python train.py --n_experts=6 --moe_layers=[0, 1, 2, 3, 4, 5, 6, 7, 8, 9, 10] --balance_bias=false --init_std_router=0.00778 --norm="rmsnorm" --optimizer="soap_variant"
Below are experts of layer 7 (counted from 0) of a mixture-of-experts language model. Rows are named down (a neuron's output weights, with its number) and show model dimensions 0-191. Each number is 128 + 24 x the weight over its row's rms, rounded and kept within 0 to 255. Numbers have three digits each.
Before each expert's rows: "raises" lists some tokens whose logits its average output raises strongly, later layers aside. This comes from a sample of Wikipedia text that the model never trained on.

# expert 3
raises: " ", "s", "-", ",", ".", " |"
down0:163128143131098141098108154129154137141138127155143140147144132167146121159162153118155113128140168132103121089159148087141122132120108154151109151118143147157149132158109158135165118168140113138105105150118088121124171120087139149122094109180115146134113098125136125103129107144113139090118115130134110111129123117097154114105150120128084113159139099098190145105169157097136121123078096119076144114146105096124116138125133114061107126183100133118108155180133141132150169162130113144134132162116158152126111153133158129163186173148162143140122101160105148123089139100161133159
down1:148099121101125107129076130127143120112152132135135126147128100124121134080126161115124129117165116154120136071153135134124145145086142141159080118147156111078085142085142114116132101142141124105173113170105100148088129144153125158168119127082148145162123126150146136170123109107116113127131127103072136142154122126178152171118108100101118128113104073134138122113137095151126124088143140150121139153109151100149162092096137129103166143184108122116135146114153145109152106213121122133128117125095160110113138163128130084081182116149148139144120104134124160154133113126124142125
down2:129187136099136161144109144099159132127134151078148137147110085141132140129150135134118152164137141100115107131091120110098097102108125127107131109121146139155137096182105096129142142128114146165126118134110121115101081148143083161104122133145176151129121162145132106107102095127076121112138159109085139111127163129159161125172167082090177151133139120120109085123157107100092151093075164179107104133139140149113115125125128168156117102146141102153153150139086138121130131138141119157103125141138119125139106091103130157136123142106092152130111121097101160079089095143121099120
down3:134123144153137099150127131115134121158113122176125115094113186133130135131141174103155141114122102134119116136077132160137115124141123110142158123160105100103137143156145162134161127118128144145121122113163182144093138123109145173138075131145082073137104139177108151117168088128127131152137126147124129080136152123107123082135120152118137119100074132153156081101167150113143137144153117175114161123114094117122145113099126151176143103112129076104101137101114127132102108132125127116140106122172116162147135147154140118099083127168108071140143163091114075153154119143129127141
down4:140149152122105108107120151161096121148135106139101141101126122136128130171138082137104159070120129089151146124142117125118138125129147145124138168108144131146114134151119135119134130128122100131136103178104140111105106134132132144132113133164083145136120144136099134121156148125149111150192144151144157125163169159169157100102168112070130138114149109130128140124132149119175145140146143096110160070093156101163132097132092135109114115145142076181130142124149121116105130122107111125141064113129149131104125166153113137125109101166082174085113131086157130159125147160197117153
down5:139112160151115065144156141157150136142164148117105138097135166151155156139115158140171127139110142110126133175127135174124145140143124071109153142118128079152111131113156165123114180165134134120105185121144129119139118091153156075118179156158151099125172134118134094122064083140111138136109126144098169134146100123134151136123141140110121128118105096123137147144129135187132098125116180140141114137177134177103146106130121168077099132186110091113131163097133147108140138131125152124125131113140124132112121144117146128130147118122092136140131131098118092113163110159129136115

# expert 4
raises: " the", " ", " a", " an"
down3:137109182132152084114156124151122088071145116135101120132128112116171161117104133160121130181096164122117130139128116103143148156124140112162151135124111115154137152089092170113071139143176121108092087183112147126095144125143146097113103148127173124132122142099070137123085164123178124115120122131148130141098130153134126150141117169129142138142106129164075142174127128130111094139175127135170072124151113123139141119145163147149119119123133117106127104171099178117148125144126099127143145115100127066145120157116124122120180124120124133126133108164122141113125134116102103123
down4:114100092132115105093112088128146135150122143140132168130151106107142123117112180170079118102160098125141108153135147139152139108115113110156139139141142130099130098133132133090120131109095073095145105174142124123107117176049121113136152127148110152114103168166101110136161100145148130099184147045154119124111138134150128113130110122149137133148129137161152134147150145111099096175098143108129137107149120130131113088134151163137153112100131156127140111125140090141126130099127136141139112105121103112126125177149091095124163152130151074106145158165172140122133097103101117151
down5:121093124094128120108074131145104106093135113076100097128112121108142157139111160157113112156146098127082125158123140114077144135153114139129098094150140150128114167167126159128125134123144177124147106136131150151130149108143137146088117146105147109152156100145043107129140120113097175112153127132138091108176134133122097074088160138111078095110127148114151107120138115134130110151142123121115148173129145135149128145110078120153124123134163141118149129125098126148123124109090112122130099091156132140070148137113073188156111159141140129142163137133126104139106132166153141109
down6:114152130123120111144162128116136142170113120075152144178094111115135123114145147146122111122138088125138115106109088107116115150082107153107127107154123116080143174109125147137176164146140121134144141131146117172160103121135121147098087137117136159153117147164128160115134132148124128097141114129140169120132094124164167123124086151166138113089188084114130121161090134121167114167133145144186134145120118123137154129135140127141152142129133115168117080114082131147144171164140127078081161151107112140146111133087157109127092097102157123132097139151121088151093117108162143154
down7:162117088123123100071137179146125139125120114136109121140145132133142097127138099128155115113096138097130148114165120161126147115124107127134129096171126146102104138145122110140129104127164182135095146135166144153073123086120173157152119134144051136153127128155093108141129143137116112125124153124137160132078136098128104150091134130114134134151081086116105177114110158147122100123111133146128149133057112146150144124136106154127161156146122145147121162108096180096160098104138129092135110157117097090141086133114096127130164127127136167171139126119120112085148141154105141164
down8:149096171138104089153151138159134140122150145146116153115139142128095117149193073104152139082136181100137145116091126130149140105088142132107123159123135128171112110098088113120133128115104118129137093114108151136099130120126106154120108069130153116159172098117134104098114164137147128131139100148130178099090106160175159116113127115144160153141140116124116148135129090123166108126121139115126136119126122107133135107122126102115142098144152083108112151124115105132096118112132135115126113107098171117157139050130115085111197132155089091118148179151126122145117144166137130150

# expert 2
raises: " ", ",", " |", " (", "\n", ";"
down3:189130142141133157084095135109148149158134127173148188087154125126112144113131160133140150152151114108133126127149167074127117134100095118161130119138107145126129076176121111133112148139134104115124123134133163161140134139153160141141113151136142082111133115119128139106121134126155108119137115166163146112096103117163097148137089076150153116058098154134158097120133106139131149173159116139133133143137132090156105168138111160080064129142123151162090112142111104148132135107144161123134140149099160145098138125153147129129128081138153110083150129118167118116137119083154157118
down4:195120136131164091156177138059131106143145155147134081167102130122118124143121125131124102117137150120115150165140169102127122141128138157171116115148132138155163137113093139146146169142130108116150140133107131139146123154145157134151098096116144096136094138083156135094099144092065134111125153158153109147093117145130109138133159189089146144143124098147084093124150142121133171113110105118106163149110145172155152138105175129135147135104139128175130169113141107132120133127157115108137172094124150156160099110137144143090107144141160121098129136140097128113083150105133117125
down5:154107124116132132136105104124159124147102126111166110084125135115146133138134112158106161152127119123147125125097133098132137116141084100102145139122130134147141117102124141174134159116138112123109116140139110103115082102096149157116079108116097160126129112151108110135066120145161106136093117131141134106127122097111133149125117121125134113144132154103097133137142143135056131068150145075089106141120145149092157139163120117096149119115101157162157122095115131164158132144150142135185123186102178172116112160150124096169098099098121110105193154155134114077163143144128138103
down6:153167106117105117132125133118084115142115118114128108133144137140115143097134164138135099151120149123143142156130069112102130114148101150078086135159159135112158136111151115116130190139121103116137170151116140161119110069134123141103109155162066123173140142086114115158147127104110113102130160130175147136118156085159114135161179136119136130126088093119164097112116132138150111152110119118118071108106136123106124121163150145155159163088114160156143129099129116144136149105140114138123132143135101155120125143122080128169134083137180120114173101121161071145112106099129126132
down7:115115139101114110126108134133130155115149105114172162136161154170137079135102147131148117089052187118122108163173134151124119162082092120132086081117103118170173172132165140158115138135116138099100121143130103104115146142158126121111131115121152133100160122120117111120134151162104146117122152111131132156131097117101143127150146129148153158151123146112165147178087156110125138145137121088140113106128143143138169163137119146108141138120139152114122116113108129177118116164076146087131143199098156126125110118098122113140117086107127132093137125130121169125115086131159101150
down8:125082087134172118156096103153129142106115099157133107063144122128150128105137165121129140129152124101128133131156118137199133151114173106147158143133141148154156121092107132110138127101115104116126169097155159156107136097119119153117143078131161128136156117095107115103176122117163089149126116129146121130146114120121163118146080109142117121159140111135182112150158150113139091133126125188096071083129118114102104160087140120166178133158147129087133133159145131176123112138126111163116132088145144161118131097147151142119112118142133148131118161089109122142151149137161114117

# expert 5
raises: "-", "\n", " ", "In", "The", "|"
down3:155150164157116133124094127127098116114096132135116129167141121136111150089180197107067151151122085149110111133119135106080110100115125124139108161109124129122120117112113121143105146124146144140103132129128116171161127126134172099122127147097161116157127140101110107096152158109135167128108159154118122115133166105099071154132085143084109163131124141157107129148154146127094133137108129092171144133113095129134107157113179119160105132161132119146149128132187130149125163155107132187148141109139071107104128135103103112119104119133104140142142118149107116114135191083142130097
down4:161148120156140105125145141178155154125133108137174095119104117133121121118114051086150144133104145156121093131137162164154156111109147108093101122128150132113134150128176108138159111105102172090176112118151126114129166132131136142181145117175129153134175145110107114067111086118108107130110155099132109162118163125132155141106113081112130090101093129149124107132101108106130136139147121113173125130111154136153112153090149131125127141150124124124125134172166092110120178167104148142149117111127127141098168105179107112099084108127149106141137129102145106123132156137097141140
down5:102077134122100123150144133137108118148110131148152098142127153155103182120108181074135133145144103155126114107121157141171158156124138156149125108088106108093125135140135091078090155135111154137136159167121143157117119143081135121119147097128129131092114143101136178141123118110116069124082165146084167151084100106126121115141128159093073141135094171134124140125098128155104144158119083122148131131145132113091121123147144085131133113135122167125131118105096136126104188145091147127108130124142146148119144099138143151125073088099140119111105157135123086146110132131138145116
down6:104156068142117099090095069099140136169156110123121100197122101132128092117135121144129124105141116139114097071137093139106110116141124142142102125128141119151131081119151136125130117151103134112111093137158066078103132147126152137086147116154137120099164081150091128131177104154135115137100124099160090109142144156103110122153122116172162123165116083115128115133083126131136118148177109123120106140170130116134140112104125110141160153137119160110104158128147099137132149151119129102150124102154101137102145110099106128128166117163116129169097137080148127106114120118086137112
down7:117157101140142128131164104166120147133162114160099132147122110120217128139139149153126114136105113120166124142120120143105122149081160121129157125147067118109134132182175100103105096119150123111149125113139128165079120094111120113143158163155112176102137127087079112129145081141144121104117098105092151108136177117074120121134091114141092129100116152150113141143140107163144135175113181117128167128093124118139130150128150146132108134148110151112100140104141121094144123119150135128128126128131127138097147123123152106140138197156070105100164137125141111143122145141104138142
down8:131126133163119111155123138106147105170128078157117144103179168123113082115125115156103150137112134116145159117113133130156130110133078163125134123093131099083178128132153097163124176125118176134105143130122154115109118156124121096128117123123147113165160106148093121144085149141146138107100118104124138121198089095118089140111129093117136123154107110119141175156122127150117163138107115129111142175119080094142101136130104139096125106086159115100162155134168143123153107154140131152157160135097142130123158148071130088124147145123155095084138098138139127106120136145167160121

# expert 0
raises: ",", ".", " ", " and", " in", ":"
down3:142133116106091146121141196103111076151130150137128122131094106095121157122115183112136130135145105119129175163104154084119096121124134132125121127138114142125107144116114154117161137139121134112129118125143150117099128135168122156116136116115119115084132107182125141119124060183127162093132128165080108114154120145115126121126100081149167119174114164150111174129144123130133149134154163118124133139180117156185140105121103092161176132123165108136127133151106133124172106150137095140165131114145101146087116139070130136119097157118101088142112137104124136162110128168124096133
down4:170130130181161102154157119126121130130129146153084136124175112159161112123073180106138144123116174123100158143127108156155138129115148099095130113123155139083133157174121121144124114121117080138139142153097145149165112126133165085098082172140134144092139131153134130118136096134146113181109112158098167117147140135119091112126078100099141141162166140124144134123103106144151119154180146117125154147138136129168138087124129099134095150108097135127161124102132142135137125120111177154117118127086112176127111123122096116104097152145095139120141142099150108131109154095074127142
down5:124108131081132165091151153103145133137100151148110145123115129154121164131122065147093175135156117132106102097131116136177094131125124096124143174147145080106098126144081111120124118134136089099115163108121139156157139094137152149105106123138151158115085114105096094102147142133114105090108124157122143145078143085101142120112126146151152171144123143121115176095107125151133142119109121130142145077127153148152148120124084166185170136093104100169127105113095141128116141072128165158121114109135150176110136133124109161121117145130168101132155105125130130119115104112110110118
down6:154159111173170091131113149095096109103127133164112158119213125135099127108121118114134097134128155141098144157168123100149105113121114143140107143095124152122109127114146125164107089107123160141092152156117149102135114146170144108119131085125173097145124065145168143104128123130098122134131095141116138143141132118125123086156103151130135155140129160135103125074135170113140110123107103122112123138150087145099158084157130162155094170122116172125119132111087148132147119121132103153101173097121169149166141149136108150146154100112162133155106113126122194117130132101126137134
down7:149134140160127155165109114140158123114127177129102177118102093158152116085112117058125062138087135164102111148124093144126158179130152115134151138145132120103127115105087097151155136117171149125139113136129116092148122148131152129119139138149127105094146153063096117147138112156174103154116167137159121136099138121136173108124176120136119145119157127125116145134126105109141094128111088098152135118147164133138107152122173104143108106081152114164132145130148087118110107145165151120179146085149123137093145136128136129175128172129115118105143125128127108144131128121144148081
down8:135128149136116162141121119180147139158139128093110150107135152116139113133116063099127165134138122168098125142130138136132104158127116119125211085109152149125092138078134118127118137097119173091123121126089159145160127138115115154130139085139163146141074117116140130130111112110132111095069153096110181158094182132169131132156115136110125166108110126104080095162108159149125127157114158135114106107148104146136145128109116136168143152113085111135114153121198139127093184130104153129123139111124104136111120128139153130127130104114126112132145139151132109085141173126131102123